python train.py --d_shared_expert=0 --beta1=0.9 --seq_len=256
Below are experts of layer 9 (counted from 0) of a mixture-of-experts language model. Rows are named router (the router's row for the expert), gate (a neuron's input weights, with its number), up (a neuron's input weights, with its number), down (a neuron's output weights, with its number) and show model dimensions 0-159. Each number is 128 + 32 x the weight over its row's rms, rounded and kept within 0 to 255. Numbers have three digits each.
Before each expert's rows: a language model's description of what the expert responds to; "comes after" lists some tokens at least twice as common just before its tokens as in all text. This comes from a sample of Wikipedia text that the model never trained on. Tokens count by the router's weight.

# expert 17
Digits, percent signs and pipes in election results and league standings tables, plus party names such as Liberal, Conservative and Labour.
comes after: " ", " |", "3", "4", "5", "|"
router:182143149092142104120134134141131082152109100134130165128132173187116101133191205149177154131094125107138183090144127107146157123133108168127089056086184132107079102170151109159090140048122065125147181104099082093122127108129129163158035119097133098102171098116149123118046176163126164104158143118101164114173120192155139129111103143073162125146102155129108119123096083101139095124183174127160173116142093070166163158162138188130117087143146097100135115084169122111113137140090130
gate0:103124173141058101162167173113149132112082136151116110107147086144071059179076180131103153143121131127177093042149146104167128107089126123150151135096118121165186144099112068115168137106159116192192085139134147142124120120108071100130122136070116097151068121092124082118108150108075176120147111120127165082103120111097114095157095148153162116146114141157127175146126088173136126130124116101131089127201143207193148111153154169108070162171122171140162094142099108135180094160125080
up0:120094092139156117152174169121100165134110093137154098111176102139100164170178146078127143100136150101136118081170119123131129156149179163104148135114101123125120117130136131121126133149184127129124148089098158120105143098111213200130125140117106123150157083150164123090155090179116186147118123115089137171149080082134197088113180082136057148130141166136149193059135135126049167107163126124072189124142097128124099085082128154105083144120050154111086103182165132177180074143100159
down0:118142127098181083142112191136170185129161118145121132127165115179165174136097110125138043152166106090137122123090118112171054155121107101163106068127165113154117156086144137126149175128084140108149156097150096097172196108173120153097146148103137190150156104145125138077132178156120123118118067138175076077066112166122143134168150108172159071139122095173088121067090115167106126113144180126149201130075088111113108158116098133087077106073146142146154153098090168124088155138120131
gate1:136158076136130139162109140176154054148136132071154200147120138114125130113108125126131201154174126146093150130070140105136100137128122040085167171185148100091104082141120150086069158153108128150134185156135110153106160100190108121086115094128127151062124140130104117094106152098093142092200154125095111103130127204095126177151150096132124106083126079139111110113131151123083170113193161101104173120127200187083136159122138142153146091100139135106178121141218132101128123094153134
up1:117131152097138166110102138118145124130148140150196116157087164109171089129143107085121114203146070146095066127115083120137101130100128101104109142139084138103097118108174120079161150086156137148119061062173153110132099134126018176091121115122131119147076114108115179125161075113170131152135139180119182117196092124128105141097145176163144136151113101129113150171087071144147128134159134123185092123066158202090137141181145123109183153088116101125097110081146164123169163118089186
down1:188117186131105176159161095155152081187158169166146158106107107114103102121105137090088102125149173144093119112155104149170165120122141118153077108147078073148134112128135114141120134111107102142099132130172079129108104155133096138143105073182125099152178101133130141156125146115123158174132095134162120117151148104087127081131124115104110083143117134124167172172081101066091127134131150087101185142134149135108121143184147101187066121187150112110223193061123091152131023185103083
gate2:110125154108127087098092119101125067197114142071091119066131130111094095158127149161147155102152118129095132137134163160180124118110104076130104084148137128063047046089085096170117112113081119147161110138187109156140126180122147143121110170101102138092170165140094129157095104129091109046079112155129138092177130131127102079187151223171099169082171104104197194102139129112098109126133174142139171133119103129129118144145137131137123120160104121134097159163151132095125150197151153
up2:086153155103086111144127172111084129128077148100106113161108140147130149103143107141167108141151099152147145196176088083129183098120131142190125161097111171100120102173123099108179136148129150064097125143086075094193142180130100126141130161135147136067136115129095169124090126153130106093145145077108112119099166111077118152149147172121132105127138126114073192176089102098129135129110085133147193099169130227133030160173118132126175177119098143121161062114149110070159150112084163
down2:094114129126102132103077172091097162143091122137138116124125155119126127125062141084094054106117080136112145088065070164120132127165116145144088090160101122193175151134150164139150152154158094146112146066070107140083149113059196100124114123101128109127122060198147143111178108164126139094163162126121166196141136132129093132138145143089147143137096172133125122075099121140166231132153135154144140174113154103122154131069126102127120134146160181094099123161112146231156085165127106
gate3:121135094166121093136143132145114163132163142155131161127131117129123123148148164150130166134145106109140141146170142125162140108177132135120143044084100127144159125112187128156094141116173175120143061096118182044069135128092186156089131127105134128092100129133124076089118145121180158112061105186129089147142137142071111140122137168112199094078082112113103102177161146100085112174091064106170176114131149145189106073199154124168120093181118098087129182124139161196097141112125181
up3:115141161160134122181120077114085109147143198138111151128183168179124113085142129180081089113160136098138136154071146115149133117058130084144103060165069197094119089138183140141173151148118112113116150176112117113145170177198107154143134092143137099127138084105111096136073065088090079074067141106125114158099061131169122134128125082113127167131149116143138102122096158130084152173165127102169166147140162141076103186145150169118100123160095107096081119130163107104154190153148146
down3:096100106157144117137112147112121155084132087111133158143163111169107116168178128150120091131156163102068071069067140129138181130132156143155120138105120136157122157108182076118141123184115106121191094118155103167086103059123087160196137108171151122116152085102129187098120121151102131178135137187130145112170083169127130166123107158102130155095115134170110094079102163106120113144123098117125149112171147162152077123110098098162154050094085165102183137123160163132032156194064090
gate4:108135094168099187162098137108095112151102108060127148080169139148173127171172151130119045087105154097086149176128104162102155103103163133084112086189182130079146132131116170105168157123150111136120135170135157127126165105121167137129084210092125122143082108061119138114130163177137170113115144120152074207097102162085083133112135116122154111129086144171073136096133148137181136165128156137116135087136132110172150068075185124105080115142132128171104108166127117063100132132187186
up4:165104137184159103139073107093140142131107072171192168112083121153160168122205109170159145095172092132170132131169129135119146165099187110155154181095098120115152148092062204154098137123118105086105140139209162090172078153062127105122111170108137156118121165108105074115118124107162128159118174095146079132129111164114105098197101086106123158138067127131069109136161144156125159153134175101161051103138108118136145103150159150110110118119094128139098067113103111075145137097138163
down4:175115098148092143173176129149112145130142109130105081111110212099158135078170087142157171087114145097145139119131158100132201141139167148156103198159139128076137140106103099099063127117071129123148048116127111105128106106124139106129142145133174173125107113105162156098119133108113108100183132147063078142100191152196123131172130162102111158090107147089066159129125097048081147126143149097120152096129136123172172151144101153172130138114140086128099196089131148123027172130132168
gate5:147154138144135130115142066111109145184103124077118134088100153093102166130082158186081127098100145083094157073124151161133120161157123126147138117154130136072163152126117053175120107144090058126135136160033079124181152112132140130124123094163144110075097130192218152177146123079201104124135164135142087189105120154137062078130111156170147092107113174161120157091099130123106121121153087107141172167097098142146167095111144114125112098133199178139157103120102120116142129175129174
up5:103065068210077135045156159099129131129166063114139176155089126124167137108095103147100126087152108113140101150124181157147108136145138135113099068128096144123136116117125137116134146112185131168134130139098150098147117111159134152085079206121083120154189127144163182128100110117113143145087175169120211094140156196135112137113138184177093147079114191128095136119172104183136153129171132066149076114178135113098121133116114125102070051136140159147078156135124124113096095120110115
down5:102158112123053192173155083134162115124107102129055140168079115102175132159169141095084097116096099132140129174177135100056159075141073148151185162103184144157111126124155162120119244169093093111154139133182145144110099114065148096090143108118100165146157122115098154111126049144128141097127118112143094162135099107148140121170091131162118184160121116098082146145117129138134124149092180123137120104148150134101086104151179100158144103144127156144074175170137159129141047113102116
gate6:138117161127161146101159122126150106147185105073139107116095118151108136113141107121113143176134078114070127138167069091098201138088103075159110117139125102193137099177180115129097107152146117162159097142213127149129149144179152034118042116071108141131222163140092134163119120143152166132131098106122167118112115188117156111169107167199088103134163141147146097087152077131101096119069125151141110175104114108159142145115123090132170143115142063097185105090089115142127096123139134
up6:116165163098141118114129118035099088073155109116071153099127147103163118166173155163115135125117094162097147122141139108131164150081074130104156136143167071106102126076122155159112090175177102167111120170169111091145074079130131089154095125099106163168161149102104089136129156093124166086130076125099128172170065173084170156118139170170106174095159097174088171100111151128118185130154134105188136133177157182085105121088162180187100128121172160126134078125126118079093116128144163
down6:182217122104174163086155132112118074131092100139139123159115151106140084166092173104140111089116092150118135096058146110110110129136152151115074123137064177158142079115148116124144082128057127155127158062102091184123132112094112155178170108152077111138137073125155135173139085116120133169126109136107131099117088148149132141149163204198170109122110078061106118164156139129151155174198148125130170112160175120168068070110127169133140152062090093116120114123098134159165123128118157
gate7:114090109090112088131187085084230091120081119123153090096121124120085123188086189158161146128107154173098160123107160131165165124089102097103152120118137195156082099140097155113147152103110122208124153143159139136117155160137130145115102104154114109095141153149148180136107139091182163130121110163062085096126096170112167165094170079076103157129144095106121108150130106109166103162116124115131120116156100143156087157111166065103056125147166151189110178134168062105131117106067165
up7:087105106132101103151133145135119102107104109048112125146216119125139137140133181091167102151088156148068115068093170164121128126082121155141115092148128136186120117154089123048107106071091100143118178124079174126110122209126087113155153173171189123112096186148123077138145117087093108074149112134141134194129191106086122142186102119125166185111145159169074139149182165092098160162116100160143123118125144136106180117103134139143127114125186113115110087129179138129174152112103170
down7:128131114066118147088097128105101131066168079187092106200149064152140160165177082130129117087134095145131141081151125106143115156104100147091188105123146169135101141127120103128136173120111169148163103075230087099105111109124126096059159163130064094144140185083116190129104133123128130135143148117136127103144076170052134120152192172171117109133116090126115137145154114095162077099108160142151186119179171134118169102091143156182118163133195121102129112143147108076118126124127095
gate8:148164125100115107158079100119136169163129093091109142118095099133180153172124119130131140163140120157174109096104170094094164089112088180151124205143176104088115083133118146192066132082139129083111111177084129139200134124034084098135118070161134112174102152158138142130100139123128126107095080158191104130146145102107102161100149143131166148126179110155128078091121161093185105151159098125079137117147163117165097146119127141149225131099062084091145126148138162150125187080111144
up8:115076150122091148097148113148134119143152152121177098135130153128127095128093133113153139144103099092107169167165112137117199093132142146136153064078146131120174153094107163161158132113171076115123129172151156141098111142167140201118063171142151061116197054142142102169132134125149155115124111135092179133062125141144083167106177119105074106123090117104119192074067119180157102088127143072112144181072136117101103165145120077067082099129132174154166173128084088157132084159138114
down8:090169124163185200153079128180078123108132168113119123107138130167186071097120142118117138087141102156111165151132121082194167167169143138161104113111089134139143147123109108094198125136173145109166119096125127138136124108170147078101126137101131045076143101139180115149135092100152113205072108156096156113079131119101144105143168094193130122123163119103133128145167107168087139070082072115146115115167155183173145094119131093093091071126207192108168156119091108133112100137132113
gate9:143161132130130140142176137106133159120069050125123105066136124163155140110174149121135131057100124093115208133132092110181176191143163146087132124090119115130180127148070095189132154141032174145170188143086134144090146084096114126154145143155157186128192115179147125157079083149128117151119129142138146162126169092125083128131111131078088124125151131155122119109107144148143152135141142127138168160132138120079108081132165175162097100104148122109153130171125083132058036123165075
up9:101108106140150162093069102137136124163113137091164094115079172122070058133057144167163186150123162164095182205131132131153138089103092136120113095126103116110071119129150157083127134163146078170144187155147153150134126153121120082139092126165171176133126109124090159092158110044106097100101085148089107126134091116085158154110056072156088153153114165162108127161117139122163131145144170090125158147193139067139139164130129110094212154104119130076107149147130098094113168170155139
down9:135121074169101121148102178054158070145120145133176142165148107113194115156058134098173120133157089100161087109108118078147091154146089103172099115155103174129107086158118161128105125115150155188227125129066157085154141080088160122122094175133205161089119159105112096118188080118067125186086141106128139139169123140159075151140176132103148120114092087163137104137133103127152165084142098104098078128166136120144138133160137123124127144085128138167149163092126160111174119091172080
gate10:131172157117088146135172116137130128117115101109178105158107112098042156136132082119103138155048181144120134150151061119110100106074165154133084145152199138089139131191126135091059113128107162120113112106066098222123102141170148145101144141094109088115077113136179127129108144105160130159131157131094142121121112154165069124104160104116155105113152119154171103099156129113136118116122147168148158127087174162149149127114242170073122130091150164117136137166072139165121168052145094
up10:119146153104141107105100149138158095159115083100124092099114138176200100119134130131162175149153124151135134194053196182116118180118119110122125183131111132153086123077108159138136143094120113107137104133151082085168113117111137106121110125202148066145129155136107136093099152174078139103132068153180109134106119121053194167175070166101087175105116113187146113170111155103110131108135103081097128129183108115141085158143035091150143158145070108116127180165114105133116191158136099
down10:074157107100092135086135129130114102165133158099104083094155071132125141119126144175152123085118141114161180151143142122062152111186151136156103179124117150095190073152084116077111129148132155162137119114176136115079126156126123118132156127180087174125124233196084160126096111117199121089106107156157112173108127139108104120149107137113127126060089086151177134165217133175153166141091077096158042131099098141105064110144112121148162136109156120124081180148138118129119101146132161
gate11:076127158085180137136212145183099115128144135080118132170160150083074120139171139148110168122113143149162124154079220142152109081166127103153103131180151133137085096107183148114128109162150052123093110164141114147115127043158131118143108141135089146104115073130157090130153136170129094078118090154121142167136168135149148148154159148135093152154146125122122110109123112126160052160133162084194104085095188171122164085073101088080134146112115135139082118067138189128154073146154131
up11:126073105131144086125110100122134137121112180128101105113094155182137116079111134061044095175135135132213168108119084113107163158037186187111159052160100158131145163147159078180195098131123158152147138136083118126099083086188144160149145070077184157109130126125172108151167144138089139125129121107154135114119129119141179150148121137121134110116112152156125144166079102130085128071106114135117081163166159102132121150101168131139139083114195161134125092089113109139175171076143130
down11:151129142042111091116114159127090170161160125143159144111142128141120082121088107116087133155108185068155136146114145205130064139191134127074111128118165127112152121165156112154103137181170195060140179132134131081144135163123030091118134111108082162116068135105129134190100164120172115161139145141086139129105107139157088110130107158156149146072135091142141117177134141109094142130111176120121157165079084201102062083123098154138159094139169132124144114172155083089123160069142105
gate12:075145168159107126130140116100163107124161166086222099108206093119112141113156073149130126107070175145136180077128121149133136107131092059103154173162155093145135072139115110098104208110102117138095143178114120125085134061076108208158097096114124171086083131117126143131123146129136121124143117115163105117132104191076146127072093131084097133125097158194096110158099126221104144169161117141116115162123132122147156116161137140069124138167154102164072158112158134154125108146078146
up12:182066118184078190158139104090124125137156100070145142113126153093122137106166139122106075092159142187113196140129166107119127116118161126190132157122141189090113143110187136190093149104078114112102214101092122132051147117104144123118099160131153101106210154133136135108132132090179131092119115152135122142172143096095123134120102139159151128196109056128067124109198083091182079159124111093187087133128103103121097115111097147144155152146118111168085147151139112116171103084140132
down12:116130118121139102136171129163126140109085146154101064127122158129163086142104115174151174150086124106122121102094132127128158086163154102128110133214159173134148128138150129135119111105133162156068078166178064122158179143132102070159110062162130113106153118176145167104122175087071151112112060163105146155110140151063109137137111160127106137150171143054149087084127103150138158111078173071101127114133132111135150062122144133168132128150210079045122186088146143160135195117115121
gate13:143151099105151113098176148165169150156147132115136108121091087182092136150163115097105105068150149106109163107103102164141183124075110124095138177106116159150116159141165082120144130103097106110170092161106169117090112103146135123120137067003125184154148101127173088124101167117113152120133190136132087115097180102104146133147144084167136117126177096144132156147151074177153154126153102099122055100165098044140128211159119101191149159109073094138087145124166109136080130125096130
up13:153092116142144151104202133189158136129057179136148221119064182090119167143137159112058092101124111111135129082165139140156119091156159120074110104117070132103186157174117125108097117135098135095157148108127123111104186082154090144172162159124083125113143140123175117139141099100130179142094116102179109213208090134044141078109156110111137163119125122122124203131138132127094151150108131156112119196134129119120153109144160078135127093121082169139154092085118164096131134123135123
down13:073096129120138105088142155202086190142108083102157112120127074100107153077074152085125125144091128119162162132109075115131125147114111110173132146176067133169145114142146117210131150160098096114093134195129146085160093147114122143107093209092114132101126163085107080169190141093160094152103084171116153164114163135098140164160167084147136126054094177096166159162135152148182102110140131172131146105149089180144162130115115150086143028127108138126142133142106107146100094144154150
gate14:156116137112163152135192131103186128174132068110107190122144128102117052104132152096124149145108159203164154124152138128144101062134168148082130132123159167123118158167148144099141138128098090110136096059144197154119160153074089157088156069115104182120154116131164137118062148110113158154099114070077101126150136158158085130129142081128107137102175129151112100043117131094184080105125104101218110138111097116166117128102110166157134173161166178161131107131091118076185140137132114
up14:088109143154143139115117164139132096090142152186175115132145194097144161120109128091128151098079091102073086080145098076095170107138071177159100097094126100142112168117166081072109100101162141157179131076124081120124098172068121178180118177081156111148149126183085182133118132141107119170164134101159152113080054093135149146112035132144122117187123139162186145181167136138086172120140141129095157130106138166093103131175147109156132110079101140094166105127126135140094141089089154
down14:107141168114109157032126162126081135160079131147173144092167177153165152131116115091130096124122181155108119123126130081177114070168155153095106108076075100132128079171113094099118128172149038115153111131184098159129097120114174132123129094144166131118119202108084160071100135125136107118179165183094161098154142098109087154103113148115153079100114141149106167142127080106095106115125219138148109145169148159155159132115107101169139119133175142161114142192154130117121088149157040
gate15:122067116162157098152129103169149150122064117081151082130175182144105151087136114148096137125152081114159180138082089166115150173168135112099128102139139160130130096083148128143075122099092044154155153160147139053095076109115062125139159165118124135069169155129118135100127087155109133147183123146105151124119094146175101122149117151146151201057053119085111118217117101158146106112189096144108093101121154104114168095182145185158185117124124115127130173113133102132171105145126152
up15:102118106095141168120074132119130221156117158131196145126126140162134135139110139197167102130075121120097091098130132110128089116148131149154127114092118126109170153205116172100129124150077100068174108124109113127142093152113187122175166082180077147141194127105146188174112171114156098145145109111158091135092140076077137101102137161111142148173136136134109138103154180120089177163102138098141122121094078176102082134102077151185082108100168082056131116091138145133081148112147204
down15:148145083164107154110094131095122156173128105147144091201160132103142179077132078139132130112120107188170092078133134193146083203124137153150117111145175174102103157201101129120129099070133114136175094139140061175113122161114064102136137137132161130159121198143077107176128072184156090115157152107138067110106148067079134182099153183156120104135105108129123136104133174119154106139160122093091050094136105107140133099151147168120150134179116115182128075142107136126105099168106103
gate16:208100133126085065100167136103146169151060172097096132144134078091136234129129115169127157130126163099131127137133133129166118182176145094142167027081065122119141109099087189129124142124168171143121134118098148147168109161130120101158141153107068155147134158076139088157139127131162088078150120093159109132129114140060085136134107193151148132108094095100138069132081129124113130116099110129149115127103136094149143092160164135146113141120090111165128201166138127167090064160099175
up16:143121142192114103159113144153139142107134151121122077111171133104116213115165092146085122122170163103169144077188119130077142139192122132122201163110102121150158101110142153156128104130179145110127146090135164177073165075111152090111119097202073140076179124074114146143131086094119104085134133108044126105135102146124123103092101112089140138087131158126138090092126119107187111048139077154132146065144121129099146145095191141116142067167127099102126144144146132141089144185194162
down16:119158102122108151074093127085115059112162162073095113168088170176193143141158133125114160135149175129145154124097149151097134111147079123101129089121137073095165116109155112086176163127113150082103131117117131119175111139090116161104130165135103149146130065101176137154172118113150084142185129148141157122087049150065157115076081085109114116109137102173126117153172144135154102151164139090146179182150182136158148031166160139115090156103217105092144171107118120183116104121087127
gate17:149114126060115123140119111141170073136120154114075110174101120128096102069145166112115128151100134143109165101075083154151145117146135088109126104110155139103107136108177065117117128137127106142152121199214157081145124113093108108132083160126182092114128129106168078141075139136195163174111129099095098121083165198114131149098117156105153109156166068103135165198091104093203079108116117178131134127166118136100115177176176115149163190180100152148094099167098151188147122160128099
up17:121144072150155114111184155095073191117143059131085121111090081151137137112145109106112146140132109149074153158160087158142153132165119058132056082122113175149142125106103145099137164083105169150059120150154180091116139113138181119080117164118142138175148106125152074067146131123099138098186118158145126102078115124072161115117159188133193147152202120164079147137105190152193127121096134118152158200141106155108164113095161099107156161134122103118141092159173092078116113145117133
down17:150167114198186123119094101111150106106081148158134078110154157142091170163141176156193147064028114116125079091157154134165121118114126161134136129123146130110182152099135126134108132145138082161104121155132080119090174165087122156126125108060141088067092117096124169144104126146104112095113095091080132063117137154144115091107154157114119188153139098176129084035120159160145167137111098132168114154165158180175115118100110116086126118092112168112142172132113123157089177161198088
gate18:145084136082114153168130155167139168132061118133129156104108107133084139134129143095154126166114138103139169127088193130037135128115158152116126112154135134130081047100079095115118154128143137068150124126134171159149166188168101078116087134080099089155181111175162108116057120132189164110161127151122211142103103157090125084157143155093139122172094119135140121119149155155084141159146104118088111147099116151151137102128192198139152054145117108094108161049165126120053117153110142
up18:156132136141081131173136134134132092127082228120135149085145135178146150109110189127121143124130152130167122102150135154171180136098099136117179112116152137143120175162164071113102169092093132160138109098111093104154140070007075063140124104109147167140124112112098139180173184140101073159100135152166116158114076153086159069146147123103121165103094110144193105135104154149126150117125100138135180156110101148178086102106065091158152153139137136162115128095123164171164052168145129
down18:123105099081109135153123138137174113150073080125106109058170101135137097135158130178124127123065148120107037137121143164118162141160146144094120163122119100164133164107133154162166132120074116109142129122146145160107130155187156105121164055097167201109138182073143109105106109118136115124115127108166093137107124135120181207096107127076074092103109143176134049133155139126133089187107109137050106135157119131176143134155174130194078142110158186144125138095162097197155171087104115
gate19:147133081055067094129118135138111141168189133130145121133107189138114147142187107075128131121163119157110124111104166072176144115155129093110098127106161156096202117144154127143096068106110120096199142127122142138111148146130124091117117120161123139103101114122133095131078144095229101161197103104075080119176059100182141165137136150077160136199124153173080165128098080110134122161121121080135161140094106136125128170152188109144065078160098141120099088156119122175153114159103162
up19:106119156082104141178134090149099143127131095187194107146186152170174073063098136122157169130104162136106125126113150128183182124135122179127150141132154105129120155143118085094121057093134174099129115184125100113105101170116158101113109115112091119135121163066149105093003150086114185153114171103136156093117119122134096163163085194118154125150156168146156177116125099178134113160165161165101122065098100138154126128095170111094128115165112185108183145149088103141160114139117184
down19:144084124188125120146124103168153140064173067118162132070126082146132151132143151112089160098163138158125133146164134131174108143122087111167137084127161085165145109124126121057108134087123122113066146129161108159155109075075156169100086149106144163155149102098140140066142178177141177083100133077114196106138135124055107076090130166168133125056158129120117136098152135136143112063187155125161099126145054113164189189098092102154137155155147116124124130110147178109134189156114095
gate20:148184122154111068096089057096188107174145079133108091095086137178164138131147179183144122146175150137106155118165115135136082166176132151134162109160154139087117151104163120170126142181154134163177151135147080084169218111160152082113113102079120109119157147117136138145084104061120110135128099124121130135104175120077137105088089133089194145080126089185175159124162155136113164152129101171064151181085119095162139124096145101072147072123125075132123102152114148133120102167157104
up20:144131141163129144032112099150142146119159115147120113127136119156149070103129125082114122134094223091166130087080120128119107149106107151097122190088125098170162144117102131122128103106158121149108154168090111169197133146140112208112158137145139102098101121180061140183084083138137081182053133148172115070120107149168172164110149177186125129149097194148137117076114123100136111131107126122121083152117210189093100103119082142130091110084145134123092113164158165117174150106120111
down20:119130139114128199109119103181146170128112140125086069134148111113136108163103139141129129139099096137153118105165121141201119114174102074182117150113119172099132123174114126148096170140097128140141133132149105097135086198130083127174120162117139186112152100097138183102141174110095094120127134201130119078124189113045063127132145107151110151165062108148092163107132142118143104150123082155143216077097183086099136083067156110107126117145170112147107117148094129176053095127175196
gate21:105091175121118062144156150069183164089141133132106108170181088088128154124158121160129152113149094116160112130088085151153125091182181110106061127078110095112068140102094103204107104194085166141088139156133184139156117100118107143112115124127159107129097045172137086131051132133128144164105152108137095111092128169125088125108093131096104177150123142153119133107146151118124117176176108160139142122176106149166172081136112191164072167130116148150184134108032123106103108108115150
up21:147155120158100144128108079122210116067175076132113126119161126102100114111152141144123124104178082161161106128133143087139159093090060158091061134161136146123054103122113112107110131140181080081128125117161136109173145104156152124104165121127146155136113076103106113095135153078150130166155070070225124139114054123175079154099133163105138176187109148198152128089110102116175127099163110163131121110137082169158106083131119143144089139106126137187113188099130111108145109102146200
down21:175103149139106135180103151126091180150113127120060098148132128162133061140167123086131145178140130139158143134203068213161089135156130117165098188138120110174143103182119156095158076152100069135134138162126108103133154102102108135120142151121154151135096126080147140135163131148104121189061146081130099116155131135141085132076127113115125115122085169131122140082120120091059125196150166201105130071088072105096140160136194098094094183145170102096120077131126113174129092118161092
gate22:210147122121160123173162112174214164081177146082137194128108173118124049083085200131129108126160149112107092127105107114156123142168112134141099141142160109121114177167134135073081124134084149069153133185143122161191104115138074090119111157128141147112075117141087154121147153099128090140116074101116150115161104117167124089136155111140180091105112157126108098097133119073144148152108139135133186112063129127139159055115128170213129171095131111070147094148185112120129141122143095
up22:162143128103087108105150116134133121151079191121133125141124089097094043143097149105119094173120142119190180174139110139185091089112104123131092154112074047141137132111143099177138187152131098133146172118210138145124104093192086122105169143142092097168173119089048125119086162175112152183130102143133148125066122121133131176123109178146127186135099101126130142084058099132185175119080134096122118104090163126157187120084150139141120135126120086145109131161118121161077142192118131
down22:113153144192081094123148092132127124135116101156126109122101081124099088128158180090116134149148088140045108170081148147153120110140099111157044124166128091148098159133119151168152120097149182118145101132143128113128153113173167128095109155156165078139051084164164149145126131177154156084154140176150155096128177082113135127088111091122121194133096131124191104147118086170133068109098097049177164149140110176069115150203146150137161127113155140104096183143104083126128158132144052
gate23:166149132141080123184126126138244134065132084112133124103121100131163066163104146219115146174121170114158130104152105081162118115157105092098157123115129130125145100084115107180092167145167166116154054125158099044141160109168121173162154120094146123125107067161131128068082156150142134083103152115112046087155110100104085143126092159107088202163140122150094068148117112151119153137101157116131082126086160089127124128129156145131131123079188111136113152118128152120126085135158148
up23:098079050167151146090118173099133144092140099157218067106110147123149151120100145171109135126164163178166187153122135061131164095074109119116092144155124103106141162189127119119100126144160154131123180135152121171131163148091179147114149116069134185178145084173117167154114150125159101154127080146118098106109156089130089143107133106132169084150095089128129108113101115137120128098233152070118107141143127113072139106197174164119125105064136117139165158103076138158115172133172100
down23:140050129077108126099207151162142079117079166130129180123159154138086126108155177100160130074199205094143141095161169144086124133129121133114125096138094101151123103178145168114117162158158113192143109083140124102146163109154136128131151154181116096166115105092097136071151056137154138081126125170098127091067141108130100100096081179143153101145087086136105125114129211137152117110142104112127177160102123052093110155158192115145129176081089104123140125149085124162179119121112145
gate24:180078213193087151117088147131149071128121125161164116051118055079146119116140144119183081112151135135178115180155127096138089129090037106118101110154166154119140135119181116161127109151164132084117143127107131081131169120172110122152091163127057116071095191138102141178122149129093149116130119048161124117084115126139135102135105135130120091112150135204099147143093132105140176120101144137093184113146137141119193156176097147157098133178152156113124156110079155098142119188113138
up24:108128051156139142124144082192082128135123129128128092055096157107168130172148103106096141192139148102177090112123169125114159181169144188112159156147118079124166184125133133069114075116144117120160140184145159127084156102136177082121138126108169145123162116159130142177089071162095078132151113119122174118124161144133122156118163158133054132163140102093125164074176133149112089149063079094125095100140127138130141140064139094142199121071114134175103152187097186103177144126115138
down24:191201144140134112105103108144140131147127049124055105121154138126090095080105168155132133099137180161128122041110110117147117105164124108140175172149117223134150183111078135164144099166170116123155163125166105171152158171138123097091133186027149132133176158154125106115063155161082077154108111078168116125107101128179116161107165133124098140134114132168161152145119110128157173137137100131123084110104122115146079123175133079144110160170092111089143132104125115061081135129089106
gate25:160154166112187105106139179106221131148165087123113171094115142144133114105105152119108156206141076162115167110120127062139148087183171157098099071092147159154118157169095119118132088089129186182166109121142104146105139159147148080148097111105109106203101098074116168170062169128104132101116099088130107099158156121147152152127098149167154141098166092167122092186116175136122096093089053113126134124161136120122158179134084099158143085085176124180100133133155130113176132141106151
up25:074136098167113163092139121187063113137129136054142086123096110119074164080125091165090171066140124096141142157138112128158111091162145100131145122161146142162160105138083116121136163146112075130108157138141083136072122117117148114112190084139127163105112191168089075167176084149139166124148152084130146157098124126187167134137095155100113084148098130154091154147161101085076140145122151092184192119137117073169174126156142154114066159121108192122160123062159162107178071123170150
down25:105143160148151114116093017123116099054117150138169126154098134206132149075131123135193130143136132113078146112124107173143185151137167129088047132102137140122164141136104196085165120112111138167169135117068153178118186131074134155116097195126047135145097136149133201107134163097180109159106071089107143164083129138181142152133091154117149118134146173172110148156031116124108173143132096110129108129107095094142096115112083134157145140141119141127098149138123107114098118151143095
gate26:183107143106130157140181169089133131146120138131195141106136141102136107092129151121146173154087151121076147090142072164159216132153121157126090090164163159104119146098122102115093174118181091172138060186104052177112077110128105079132114099157145106139151144146151111188097127067107092168135118126122095137102120141135104092062097096123147096087128140082119234097120120100175140143137148124140134172132179124066203142168126129158128149099115094111122060136148092124130151159163126
up26:160112120149107139110129101101070066131078121179099115192164193140099111110115113109168149136107074131110181114127178212125134171067121115039079108102126143177103140084183141083086135118150169149130118111115153120158092124075095171128156137126109075133140088086127126143076107128114158166046087125137110171089131148155123137159131127112178128116122121194126147103172121133129164101109100141110184174196190104155119119166080119173132110153159141164121124123161120122106101112194153
down26:129126115096114172087163159123132113140044079087144179133105104146151137145133130116103144111171144119075178151078096152138129105137200133155150103155091111111103166087090152093160176132164119129168087149100176069166117122136150095151189146139113118119082149102110107070141024139164193129129122173141045087083133142115111092115174135129129148139161149150150115141135115117082167155119128114117118141126105145175173078131167143160111132142090093140132056063196176112086181104131155
gate27:159117121124138176158143114152153155138090113126146132140115129185144140126123133124075155093146114109125083129119056134188151130120029115085093095107133084036100145103183129149109095093132173174132131209183139087079167105143071118139088114121130091117139187142147186135138134167159094129124106076145191083118104173145087142133090121090114180096170163129125108102105126176180089095111092118112137145171129116154200176132163162139123112061144137148103144129122090102168135181162116
up27:119129187074176133167137144085097100083136137123129122148125121096118093142126174118090110143175129167169121065108181099114095132136071114092160135150125098181221166152108097139131101107114144134162161069160084172149118111152123215132140158088122101144179083140084082163178094124099148223146148113118079139188159101144144136145111124110127112114228058103090111136147116093076141158153132112144056102140154104098139165143106140118143137127133156106130131092123119161193111129106130
down27:140109119143132177105103072117123089119150186173110161118151094161098085096129137166111127121091135127155106166230077142107111115153169202114153103167123102129144122102085076128165101091126146189165145153141170135131153102125103156145083119151111127136114144188168125129125150157123071091062133150132133084145148178193105089070100103140128142087174116083115097098103075121138136069047117173108103161075090114196169167137162129119111147148116116145126120165203161115118091159103134
gate28:116167138117121178114130133119129079187171167149168135104140117147106070076138184192087161102117120169099160127091147142025175116112178134102135095117126145043116166116119110158104111056060147187136110200130118171167146089108099113071083083136108217153144174131141130113116162176154146128116156137142155102100103136119102094152105137181088093171100110102100136153152081149158099107133134158141104179153132094175093172094136178147129103100122121151120121137117135103149135160127163
up28:168105155168162048141113113108118176110129119169127076106109089118140180130136064191176110124149113109087115084155111159163101090160105110152192127154170105118139141122125119112155129187141093085136189147161127095094066146112158117169180155139147105151109145142100128117156087096149134096067092079145139097111113116152184137126142100142128145176201142078201096087164150133122151139120118154089139139151121183155128132155092072089109104159130120165119207103151201165081127087168093
down28:116078122101177089143111095160111081181084125122103149110184102179191097124089127138139151155112132100134121166139134125124113113063220161103118127131135130141132119108118124136150094126136125129091096132129125080096149110064138123100158053128136177110106142246165129174145124108104165065072166165044144110099184108079210102135125130130166145145066145120128165163130155072123138102136137127142123150124060100114099138149117141186164110164150146132125170145100187111143108109143154